{"balance_loss": 0.0101, "groups_per_token": 2, "positions": "rope", "init": "trunc", "warmup_steps": 384, "seq_len": 512, "train_tokens": 540900000}
Below are experts of layer 7 (counted from 0) of a mixture-of-experts language model. Rows are named router (the router's row for the expert), gate (a neuron's input weights, with its number), up (a neuron's input weights, with its number) and show model dimensions 0-159. Each number is 128 + 24 x the weight over its row's rms, rounded and kept within 0 to 255. Numbers have three digits each.
After each expert's rows: "mostly gets" lists some tokens that are sent to it at least half of the time. This comes from a sample of Wikipedia text that the model never trained on.

# expert 7
router:124081138144135110073103120144096101178131149130101134111096130144130075124120162122143126137137125158100192139151102135125144157114156108139095138117109097171118095148161126106143106086104122095139092159160160088120137158137109134129112154178081102148125096121093133134114124153167109135130093134141126091106155137136156141147126115127152127092123129122121125133103110114116109141104079152087132125141147109116170095076146135121120108088082094122134176117130125131126121150089096
gate1:129094163137148095092099130165121117160131110126107119149123165121104108127102129139087148126127135127110156136124172140104132108107189112122077108176122128097145098117125131138130115111125107124123129146166138110128115121090108112132138146152108110132104145160193148154154175146119155105104102145113132112119134144107093111125164082077170155111097083112163117116172131117119111172124164106125141075131119129099161107159078131099141153146114117137134133173136076113113100132123120
up1:145124113146157152153102120100142085086124117163122130146190125138138134133162146104100108136160098103104121085094120111091116116129176188119135100119150163152143099160121130127163129098148106165147147149097108126168118117128112105128105148152105132146145132085123178130155113162113093115143148157164094164166117123141134120144163137101142162122132079148127112136114097166128122107129077106148070126120131135107109146134118130137123155159086124100111128087145115082120135137141108
gate2:129144139127191114142163105129162159144138163121119099139134169171138121103126121095118105111150167192161157158087120103087134110114146129148121101111101158111159126136167127107149163100144145131137103129171163083108160122111091154173125122136118109148146156130138113128143122154088149100126107073109105143104138147192133069124138124119118116142101115132141140122141167128176155130134117126170141148153145139148116104102153142154108128176117134125125122155132144131161104123104152
up2:162157152104135156129131122125115114138092123118143110151156185136157114118108131155127117118159121125117100124141132108103169165120173132107105120120160116155142151117110071121169125135122090118140129132086131114135104113185159131103122130117106104136123079142107113127115154170118144115140143122127082144105172140104144104107110087133110143091086133104137156088151149143146112133148116105137113155071118150122112170108104102094098116113118139086188147124151181136153160161087109
gate3:139133120112088119175094163125095130112116112129093130168133141080102128097137132094109129150129168138144107125154120148136108158089144141112119164115147133121136134109121118144156113111123125158163116166193103141146128110089116130136111147131123164136138097150151171114163127136101174120134125142141133063172164120182119145157141115123111133140130151130144120075127128124115121149084120163131109086165124164113142102169116142164086141112099142141136101151175107118108186138102115
up3:147088118152101154120150141098131145101114102164156144130125111139176135131136139159159059141106109114141143180128134140182097133157150179108116133123167122098173135140080129093137144146148141140122141094163131119146104123115131144101134109141142104103121087120086122138144125108133127144144182106100137158135148118113142103111148080095142150119114133103114108122151142118178165126160132113165099181145176115158140169091123115128085129150127127129141082148116153150118110136114107
gate4:130163107146109146137127152098159122121136127124098107150149123082159092109134109107107177129118135107128107173116146103130160141139142114121123121144161128121122112162118131106121151108095136090161093113104110132129097100098126115107140118078128146139155159159112137127146191129096170148189104175103070073117092134135143092120163133153143144095089094119112166138115141155104116136145096135134096139136156100109118146082123131103171084127156125148120135101110151111130110157126112
up4:123108089124157132152118170170123113156116118140096137134107133076162172133107135124106130119116159142135107145113117106131098113140100093130104125134118111115094118116131106108121088102132115146132096100123103059118145135106139143100202115160112153125114128160136128111173136150112115125111157180116122104108143067113107169145099143126102192150111132133123134087144149119122137124142152109109100118105132108072142141143144108133116116121111132115063124131117142120116184120116067
mostly gets: " |\n", ".\n\n", ".\n", " l", "i", " |\n\n"

# expert 0
router:138155100118136120107090129141130133153154133181117114127160162112166177138128113117115142075110159139124104135106082129149104099080107119145129116113155122142163136139059109133107140126127109121147144154145165096163126129100108124114113125113130110076132112148114092086156112139078150165125122082121101145124124081133095149135149129086123111137125094097143143117146116103110116118123144130164109132101158132132148131115180112122109079148131156108127114213124120122107170138133109
gate4:150115134142128091143128079119088129112118139165158109137161142122133141088096160122125118130139130138109114154083135136180075121156161142149104126100137109123152167145109187111101153131130137075146099123136136150160139074147130078104129093124099153156121136113127146102172104123109093132141096146140131145124140147103139129079143090145086144105098081101136145080143112110117116122086139102138121123096112093104103090092099123102111124115124101133142166161160114132112132137117144
up4:118137110144136142126154125155128140142139139124150145152121115111123140102189166199116074153115105123147150126099142117114098099155161138067126138138129150151142099098090114146128137125092138160106145079070107138113115130115098117100084133091108118138118098108084094144107140118114068150148146142121124147108091159127111176120130120099177105114103126108161125128084096137095114147151140170135104097135152134135115142114111116124126114177103135105148094130118113149119164126107140
gate5:124084084098117114085096168125061087102112144095147156167142147126133127166124106094143107153155162138137145147112107134162131130141143116129097126122144150119153129160134111144075169147143082116169139121130145122134109139115100144151117114114125144166138115175151146116165162131130134101161147145126131101115124121176165115145153065093087103154130129109124177093150113150156178130133114141092133122119124103156122098109108152125163128131116134142130107125103119136156136154079129
up5:167116107150146134151119141142131112111124090131125126074134171116094130141123154094164125141088118122133161117136114078169155156143184150162169141142120139124155124110146124119170106129129181077107103134138134140108153150116135127122131108138129172104140114128109114122137166107119124126118165121177104104184094144120122125090142122149167115139077152105077087112126097088094115097130121104169137132119143149151142093126131110148145151129119132126175131148150172107099102094143112
gate6:142158155154141119120145114076096146130128151108141110148157084120109091124122150122116144127114065089108124165133114135127145117147160155129141101160106119123159106147110123106110092103141101139143110132088143133115103098122116097149150169110069111090155083116107121125092100188106124108140118090118091112135094140131098126132134166110128134117157127127166149133135090137097145098104131091205166110111134163141171108144138109149156141102115148121128098114137139112165127116094132
up6:173148126109155111142119123116137148053124129142099095121134116142112119134166106123150129093117134154144144109108130135130162129151140091131105114120148113115109148078090113142142142111125161148113142129129081146157127078146144103153139128149139177148124129140149122139131155107166144119123171140156187164098104152101114096086154119164129131099138154105189112179171163141174115103160156061094114119115118142114169124139145125133109118128096129168128147136132158133127119137122120
gate7:160117152113112141128073128111113099118119155126171114150093074111117162138147125135134135146113159125126151105160110160162120097117179129082141114140146085162156143141156154168111147143143120132109137142115129133110148096121106170157112132093071143121123126141162143143143140073120112153141133116151117159133111104131169139103069105120159120174147129137153094111112098127167169128132138128076106140147143127164095157124151156092113151140154137143088153133109159111158168136139121
up7:095141137114072106127148100104130111122148118136111096159127108131134128109111128116178127157114107133078140099125110166108149122132135121101146144150147108122149100103109088177110106093129113123145142169126136122160160127160119146159109132132125082128161157077165132147093150095112146082137111127143107118139114110154110141090151135120173162173158112121129121159137142158123074158125124142119065114139140147119076122154124117104123150119109120144104104078082107149172097118157129
mostly gets: " to", " and", " the", " his", " was", " that"

# expert 6
router:150077116107115161098122085139131127108069149102155106113126136122117173118150128112153099077087117109138115141125155094127128138080108110153133156165119108137139162122122110175195091125119131104148138148117099159072140114101150129127146102179133176139149151096140146133119111109181136123133143131125144162117153113132082147132092125119144112169108113122140096149090123138120143073109168083136155152114158128129152140152135113108162106139119124135117133111132138133123097140134166
gate4:151100114119141151140099120092101121124146181096101163127143135120106133092090106117104102131137114093159096145155070144160140121140091113149132152139107176104115100114093117125129148123117171161140152170145123143132139158145151139133121093119124170172155126141114123125145139166106133117121185090086092115133163116099103150162114153112125110180126100115138102086114110140151148136160138106168114157109106134107130110113160085108153127145117130095148145118160126115157116173109164
up4:100140154166153111172141128128108109120133073150160096112177129133102131125157097131155156099102145127095129128139128129090130137148126175117089140126129103126135103128172163146098148113148130122137115127143145124148127102155154130160157148115134152121103063184110154118116147123085145153149082125188134156133075095139182138115120140137121123117125078112074128134139120110149137136115114097138143148136098146156083144153111123174122108130177148152117091125104134118138122094123122
gate5:148130166150101132131134095153142133127061124104096101131148113099110098137116118128115115132109161085100115138153130088094141145117121106115080129163121089141126107166151146119139147130091095153110126134134105119131092130149111093132151104095147185156081146124180117149177101112106172124121143115116104080154143116130071142091110101090148129139112103143151147168111137158120162128117141161150128132148158092127130108165107083133107099141119134123115137135109100128168142101114103
up5:084127139074077136120127127151104153115110176132119077123133113174094145077115147159126142114106074136109126147130180142134154129121167091177141089076123145124133115142106094110126122099113099091145131144134188149144113148100166107120132105117161154111089148101141134130094138148130149159079106128111101121110112136137145125136137120160091086130112157119154132126114121130137116137165136149153135077114120124129139092165168152107102173130102137128129154127113129122147125099128129
gate6:136090152112157171121137094134127135144113127140124173156163143136123129149150174189144066095097150125134156116112089093110130089128100101128090123122133147102134120162072152098131132156136121182158149144148134135125131110112107110140105100143145167128117107133130118175129139119117144106146116121141068130123158137138102131144113131130129051094148135121126072146133134127115106131133122101109153138169145113149124084134129181091153120121132126145144162139176148154091108134120126
up6:150139122127143089119109146106136074136102171129125084099140072110108126104101125148113141135144078119107134150107127156159102154136117109128109144146103152111132173141133138085144108083160095119128139151122141138113122148126123106119150117118143130093117078102099178101147103195122127115112092070137146141166083145143118134128124157137142131185129110165181097133123104132088162114116159121138164126138131123115109103153131108103088090140152101117118171133140113143119126103105107
gate7:126139122138109145125165126100083166152089153140129152130146136124156159120162135137136113147113130159108159169166134099115126116090155149129098129141161106121078099107100144130141165127147126114098107085132108160130130113104117114139088117121116170124105170107122102121159127108122120074139150081110164142123133158114096135125120109103170080145096136128131171111122128126096153155145144104138158115149081126155177108113163170073099162124097115116094147151105115131134078136122123
up7:127102143138134111155188159133146126113103147140152134121175131125109118130128157185125113137133154118120119145153096134121131137156078156104087140130096146125150129145177131144120111121124108117125149143129146123115123118111119120108112134111131162160093126126114161164196168123145171144162161109151125083158138146189107152087124128154071087181128144095134115133158114148147102144159135112165150111104121147144145126108103137151158103143124108153149127179119105158135097144122079
mostly gets: ")", "==", ".\n\n", "|", "===", "),"

# expert 4
router:119114128134151144177173112147112127126123128118116146158154110104078116099088115122105169122160128163097124115186091140141133155133125120105125101103125125114110065100144156102112151183126132163119114115145120143137138114135105066163146116114169169111114123132149193155110140102128098114127116161176110098114078119112162119122143131126139168105119134139130109114086133151142156140179110130142117148083126130122097128158136119148140163126155133156116087127133106133103118100173120
gate1:113153084130122157165117134117171128111152137116127099141162161101090140122139116194125148164112169149133157133146175141138114117114120137156123164161139187176135101099101160104090164108142139103143140107106127129135129108091147120152150167110138112152126169172086108130126164173133143157116100125097129149158148130101142130138103112160132142169100090136092136124139132111124136160128130086125137158112133134131125152112134130203147126130142143129089083121113091126118144116115150
up1:151113162114133133113155130119127121090083145162143140127139143130170093181151135120129130140146125115155125115130091127169138144161129146094105127115094131100123136118157162128120146136145096130126111118115098132128157122168125136091142155139124180176134133114161095203137134102137097144192136089106163119126173122139129097115155131125113136155156113114161160145113185153133115130104148105175118119153143122135156151176086166110173115107148102156126096125123155154103103147131137
gate2:114142096092125129109095134109156127111170137147114111143121164107109088148133162147141136122104132101130131118125139104122116155128132133101108133131173104074136107064145128115106152124117175175166130106132166132118137130113149077135133141134185178136147103080079190124175140129132092097122099140138138084134142085138169142161106140111115160132134150141140103140100167124121132126151116084117111104115101132139119088104141123148081159108140102123150132129114131162095139102124117
up2:129135096124111105159069160140093134111141144105128128130144166079142115117108125131079095151100115172120125103111112107133160112116100128104141119130106176182182112140122139070125134099119134127098119117122124158120113139155142139139111134128133110061148146151158113117110138147114113128138116133136148129122149127114118126132153111112127130180125185068137106105160112104091133145146089139139102105140133087121158177114080113142114169057120144140152122146113108119134117117119169
gate3:145138129068110168119106110141151118110135106161127087140146141121135100111132136144141177118128135161161155114156167148141146103133124137123114131115150107091105099181135112141159133166097125159100132119178135128115101152145137161143120120063136063143134105121113126132120139081125121143107125075149139173160085147133138098150132137148147114142136122123133144155162098126098112090080137124150097153106128142111151068171098130111105083126128126160112096149111098113151134112130109
up3:092117139166110078126124136156093088122138148125149142122111125155137203146099081102142101108104148125119115160111110179128143118138140189112133114133112162118117158107127109164081119126172105135125115139129105119069126071122119129127155123136090149137122133166114098143122109170114144123101194148157122122105152147100099145091106136137115136106124132138149119150154165119145118171113112131123166114137117171122110169133117135139166105134136125160163127107116173126108125143161148
gate4:117132129135150111102135127181102103100101139124158106167138183109105101068087121115111139115147107124121112127156111147142133115162142126145163120127146118128103079113110112185132156148165139071158149088112092158149135126132093147127109145122131161144127147100133135161144148163161117152094139101133096110108111108143140137148164097116146122140127072124114111144143138138159132137150132110094115099141097079104122113159091131170083155106121106142088119122108121152085107146169145
up4:148166167084081154146115106112133109134104117113111089098164114146165081160074106077085160158123145153121134124135152149125104155148122150127097122064137153090148148105148099108106129131170076117071099085121088109139113146132136152121151115100143108129143101142154133116113112157118125124102154113144130153161161129128154097131138120132150107131143125093100142129137103132154126096108124143136151108086115126128135156118129121100101135174122153117135168138125128112128112165185129
mostly gets: " d", " re", " Ch", " W", " ch", " t"

# expert 1
router:123173153116125138111138121116149136093125092140149078109147130155150140112114157118136120056115098104142096146111119134130122132143157144149124117119118180079105132142114106128102113116183166096121114145113127145149103124129135137103160142120084121179124151155141111126093126131107125148120125103132143110173143093093152112088138124161087117113151147150118183170184173078146101127121143157166150087154088117106103127128121141103114098109133126109151123143140169153164142105136122
gate5:133115130123137084137152129154126113135140101151095120156173117117162131090151110125114149161128129134132101140096149128144148075128127158122142117119148144110123133147111139093097136144107165127082104134172143065127158122146118146122125138126128119109145103110147170157151142135138153125113094076164081101103140159091114134119177118139096145117137132095127127138127157171113113146173103149108142124109132117142162149140073193096095086142133092164129147126093090169144158119113152
up5:122127122128128077125127163104141127127111098131115120163150113121159130161129131120117131119119101100154080102127124131126148119111118173136159123153112152142127138181091091129166136166147153134175119100149124152136087126115153088107114139112126100099160133095127126146162120116097160127101122142150108120133092112082140124143159150165126158120157096150157117115154176103093116170182110141128127094142153148161143121142134141096136125124084120146160108166104121152047140098165152
gate6:159139147108076141090122125105118137113111100136150149110099106098146138131105086096102120095179118138126130142109119153108088151158184142164120111098180147092139146120140126094173206105117177155155113103159104129098166145139128126179148109088140137124133114130090102110144145122105138148096138157109180137159161111160112114146118144123121167129104104158112135095160140097111121111118123167145127118118123156133158130120103106114133133126114101088156143139113139143106113117115121
up6:134146103115134117082150128155164127100132094118149109110113164100148109107160141158133101101143131051111164171140107137110126147152115158131156121143125084163110150143140159131112126159113156121110166140102148130147081144131103133154167140124105180135094116151124085132128117158089144151134132106143106155151136218128131138159150117147133128102095137127137146123126114149156132118094113127110184120167143150110123146151119119165126147092134105097148083139155130101148136140088122
gate7:080180164112105124063139134087118172123142117146147145150149132154103123133140110147138149104113126183144130119122136124122134166138135090128164081128144151162091140140130104124160135116103195101151105119116139111129150128130129134130142122132134138094120146144106102120125128133174115108104133151142132152103133089126133152120105063106100117120131139127106175133189104128148114120166117127144119079126088116141159138114098103163103159164106140116113141089150162174175146145121135
up7:120107116115132090104147149113108132128133126149120144095125076123135147156116109116106103073101142128104084161143108098120140119142110128110152134142120168096146125129101171132102173151170122117092143096122144124128149180158167129123114108109099111159136138107127135120165158187129139153122123105077141151138179087090095132099118156138139135116083149117130087171099132110134069123134150171125123101117125112138128141162122170104141075097133118161165114122119147140163145126138126
gate8:130127136104124119155143088150135131090134152120115118149164114169110132149118112092109135086131133115141087112123127071138122146098108144105103057150148143111149142144137138143159126132057156092110166137115117087134161087156134088145133112121133091167157131135130207138139118123137101166106190129120101116122151101169131125072126128123136114140143131131175096109115160117128149138119117119168108126114138129119094154155104126117141101141105136121111122145091122151116156090156118
up8:124129178151113111140091129130107111157116108145136166126123110104157140133179113179142117171139179100131156138114087143118108130146133141115124150099139119105134122126144087172122129108100100110045099121147138159158121137108128142139136129180173151141095134106101110158133123100131133119212121117100115110120125094133142095150122142122111075130129171143113136141119096172102109140160109098126110155139123117113141121147116094149127128155120118117137173115130127097160091119097158
mostly gets: "ce", "iz", " us", "pt", " work", "chool"

# expert 2
router:138164136110093121158110160122140140127152117129086111130091113140139105169136099149112135140122087086173143126132184152138116119121090142092158129175101129119116120130138175119092177114122112162117167105118126131076118109120169150156139156078154141125126102136170112140145119169067145111139152141109153143092094110100143117161109131103147139152117132145110120088189147155124088130123159099102125135129136118131106151128109150116136156138123143144135160069132141106142147134094138
gate5:184133153100108068129132176123110112126111145148139156101153139126139125131130143073157157099109141152078086127119134155123093131101086161127170126129130152122101125117122102098150162079121148115123134115112140107106104150119119187141161117146092109106149127111126159157098099131157088135138084116082078094118135135112145131147146069113174106128134132100117152113095138139123120108108092084109144161126129126151128133144118128173173139108104111127147151113131129091125132115133133
up5:126120167096091113147162127088155145122136164128131142126124153138149091122174092114123166139154148115084092156177125139086099118136108113091146149142113190108117139144141128099140124128134133071120099127122130115115121132170113155171077134142136122168140173147123104140173113112120127132124141133131095087121105119122142136120116111109107119119123152128118166124077097123124091157097108113126152126144157197082091104148123149147136128090137177153129107160115126145148107160122134
gate6:113115097132118088136140133136166121067191107106101119143113089069105112094136132129144113101144105146131130115094127161125120120128129108081144109181123191165177133131163152138104103117083152153180119127122136136109133115125098125134147127089141084132066151112128148146158113127130156125144095104122118110102111109137147146159148075140113097162136134148095111103127109140132099148172137134110119127111141122169134121118117134115104157102174104131158138124112115145113108137165124
up6:146110089115150098092157141179164162083168134095132135096152124112140156107176120171144075113129140133117137097144131130163097111137144137098092113172108149081136135121111125135158151142101112146123134110144139099130143130107090131141099137132150144125112135140128133114104128134129128153165126142119084148116126191121164126094098125102177082153153146114131119162129121127133134099131137093106125135123173119117147136070148117110171115150145150189138139179134114109119129111179139
gate7:139135147096084087150087107140119132137110153127134134124121129108137126088109150122105088117148112130115060131145101156116141128090092113121136145097162095141118165145160153130157090078132109124142137124086126116129137146132134102077144121124149057141108111103133151109160138121135180094143090130098134157107121100141079140153132115112140112144144130089138123111160106113136131128101089138122106146102107140122172121127075105150125138145078079101108127115118144092134176152100120
up7:157103114123109136143134177133143137178116077130126201141176120116116141159120139134116104160191134115104135106141150119079148150097108106107158132114126140116151148089090105118107126107120125112133145148112125153143150143139133099112150116109118123135125138156130130089087130122162131095151102142102158138120131103130088090157087157176101164123145140111114116145108108143127102141159139129113080128124099157113147111176151138133129085142122108119122115125085195122159075138111143
gate8:144146073151132100140158134168136176131154167114145133128134136140161117149150184191115127125152094105130123105118128152158121115153112125102106085146096138159099104129149110173131123133119131140078110101108150129131103121091159100139112139086111134109138126110156143102120099144123151134119167124136151160112074097147122125101118140131098105112180141113153064099157126127100101134139129160156134144108120117128141176123101105161104112096139092146097148134176135086139126144150114
up8:165143078128146103152138127144111145126141147119093117146136131142153144099150141153122137130126122071149193104154178171158124114102170111130118074138130059096101115163111141179104104113123127128103120159120176113167128140121132112146122125130150135124143144166154134102109140167150149115137155134080140135076151095132121102145115134133138113154162112126160100093164101123118108147152070180169116120168126132136136147144149136134099114125118136134132128103118147106120116115096151
mostly gets: "–", " v", " ", "end", "ark", "ild"

# expert 3
router:111134118161127109142150170108117111089151128127142172137125149139104105125143107142136113195130161142151137090101168120105170078217163152095127157113149155167172172133121135129130155146112099143142125122156138143164161146123137167134107093135124087106112143097116102117136167103153143145153127140090112131147128169168111120084175146161111103135144159123129101127147110151140174165135105119131129134163114131154127109132112122155115133166135115124104127143121143142111105153124133
gate3:124113106092098141086119128127108118141121147142124117144174134188083101117132119109109105132120111147111147081154142143098098137125120129166161133147144181165094140149111110081133132078129111133112102147101123141088134143154116135125135149111132123140148133087150125092148103179115126084090130130147147133146127160128187177157142107158159127148137146085144102090137150113130109122100094119121176118154073122127143138149186145161110119148124118138141127141144147108110086124110164
up3:146114098166173108155176158074180165202126141100098112099119102132108081172080122129115132124098118160130164142102114113143112146118149094126076128129112141099116117136146088157106105106120116164137145154151094143137139132138140120095146131150113096114137067127140110093107122108102120138145126086144111123131116104133155122120091131117153125116110118117116102109118158108136138165161152156104106129143133161133122096111128147177133129134107171138095140119120173134129148142146167
gate4:129114166156133110175117105158115097154152145140144152072118148146135122156151136165150155113150097113152101145129132091152105108121149143137136181129111094131135130120098138134174120119149151083153142111159145126145084182144168115124091122112118105108103168117122108101150131115109152145128133144142149151128089124097117137137118110138180122090137085137107151143141105106096154139121108152043092142124161126142113106118118080077128131131110155155103155124143100163150104128126115
up4:077131136152162122145182119146118097142119109094129139157149132127185119120126203112145130130131114138129131125130165122106158118081131124077137084106104124112139148140104109106139134099132111182126167139141141159130089151120134165096108128102127132140169121097106160146139128162114139118158139146121129093099137100083135141145150097170117127116196093109144132136100096107148109123141101142107131112146128161117130156122136175145127160124107125153101116105109129130117180117181094
gate5:092119085131106104125131145136156162096130112145112162155117126104157135114113113158125137139156087096123079109112142155109146147103131119094138129127182122125126137125132156147139119135132140120079147135142077128126097160105133141098124108115140115166118109143156183150129174162105137106128142119137078111109087125152170164079174143118119146139164121075112151139135177139142111131103103098128115136134106038126132087133140158167105149138108134119129133125100137162112149118142122
up5:111115134124088098121136109120092094109202127140103120116090136138115091138172118134096108124117115115107154123150120112190121123131144140114135136167066115109115098141101130106133121143138141183098082098091136139140103144149141168108110133131134123142136126123125091094147095130103119163139137100121138099127093130123069162159113082143136116115048090147100114146128129114137136139074095155122161120102169140117130096137126132151117137125146116151122116143134121138106131181159133
gate6:098170138145183154114105103134138085134158137100124119131144143124096121086149103151141078137112135125123091134112105096127148130131196111115120114134136094155143117106123099092145144155135133123131108124159182127136182109135109170130124084121117101151139112142150115074126149118140141147100098070137138104143118125123172135104173126118147082140118131157142152149133124099125136088175108121095112170093137145098127108093116120077135141113142100117100115169136142107150150116103101
up6:118127099133124111162102151058158093100162154113140099118121132152180137121146089108133142141141150122112128134103158133087105130151110156131138119091136090103119155114129137127150141122108112097154135114104158104141131153134136105104124129094097097153131044134105135104095117098111085136145112157155136114168155132108154114143146139112120121109144116126120108151102108153193123101121131148143143086179124126113112131114155156125107121063143100149165131106144182143118122140162099
mostly gets: " in", " J", " C", " In", " con", "rit"

# expert 5
router:123142130129146115127130112100148143130141117106158173121127103090158079146144144144117108173170168125104112118112131121098093139096121127142138129116171115092110135117145111133145079115138158155096122083068074113162101136169104117083095142113154098113146136149089129133151118110123122078089150130126130140177153176177093127150100133138119150123138106105143171137120106124119151134131104152115108113146105173130126145130099132164130149114154142119154115108108064102151127113153132
gate3:149148132144156136124107086137079097154136104097142106130120166121140132131131109126124124167118136101165091151153150115163142211135097067129149117145148087154130141130120127180106160176101130104112096127144101119137121156102115146132149130106128141113145148165069118158169153142142127115114125125128110120105150092147130124118123123162096130135102146089131121101099164151132107124118163144168132121092138142140125110125130165093125118128147129176144162137128092102113142081109187
up3:120116135123120123096155119103122125107106141152130144146151089136140171108121090127114169130125112111127173127133109133147144090090174105115131096101120102156114159120108135136107145153085144133145150140138144092121171144129129149127122113183099108099136166113161169127146142157121110150137123116158187132137176129133099150151067131154123204158098117153118131132164097070172095123144087137164137137140117105114126098151101124097128147106117153148144116161106125142158101141134136
gate4:133139182131161118106070097151114078154159145094125130151191096138103097159138119088109120133117147154143103117113161116128137104138104153081134147149156115137136109147118103112099168129143119127152114156140083126098137150138136096079156119119137130134145100140137079112134124128123139210143111107157126108178091104139111117121096134109154147120114171121135085152124114111129132146131113129145112103142113119114145133089120131174149072120170105135147147148146130144117144087107127
up4:136156090113104150059135128150131161119112120118146110160107157136112113118100105124146149163150119110117120163121137106136168097122124134141116098107119164092083118110130130152122123125144138172118083113115130179127158131117126147131116119155125140113132108147105068137076069150114132134160120096151128124117105092134076142138144110129132154164125106148162092155153125185153088130104084163152124135103136123127111103109134111088159151108162156125132112154085144146157090147095140
gate5:137123103108167123104122112151125152138087135110107125151097138160103140143143135137163180122162130114161101141146118122172125214078093171129124119108118061110136131117147118105098092122113116171144129122113159140155110149116136134139147131102134075101146130177144109144109128113150113106125161138138123126143112127186115109145149150085142134149137145143115150124145132149141136152144121126150139091112147135089133132135130085160094111085136169114142131140125107176165106161076118
up5:129109127107161157156163111149115198163118136090078124115086116129111095108113170135130150125107114125152113130137097121080085116100123146131120129155112120097120110136138088117150134143122159126159172127104092126126088117135138113154123125083134077084134065163127137141130141103126141064104120100112142116107154117099106093139087150098146120112098133207120146129136113148119129135112105136134125160129153093115165123139136082126153139128133148116128152121142165145142099126144116
gate6:105100092170132108128127178109143122129086096130110113138167123140106130149102161134100112136108118093124129146144119148083133144102171110155164140100106164115119118141127154132075087115128154186129106138129099111151134180132103119103097111127141172127148102146125157133111120155142100154133130168117103132131127113149152150142140093152137162174162143135090120129140165127132182132142093119111160088173074125147124109134141076127108138090126170122142129122115160121136106120113081
up6:128094070133127105109127116158119118120162126162107146139154099121136107145137141110100133160096148166106156107109114153145126155122128092149109172100126144127099128149093167156096128146130095160119077129131069138169096166134117146115160109115177159131111149148142140111109123133145146139108166136134121142067154119146169095140130112124125160142079152104139093133168141124063121097114125168098135138105128127155165133116139096123124127136128166144117122098152141088142160148127164
mostly gets: " B", " f", " w", " G", " P", " W"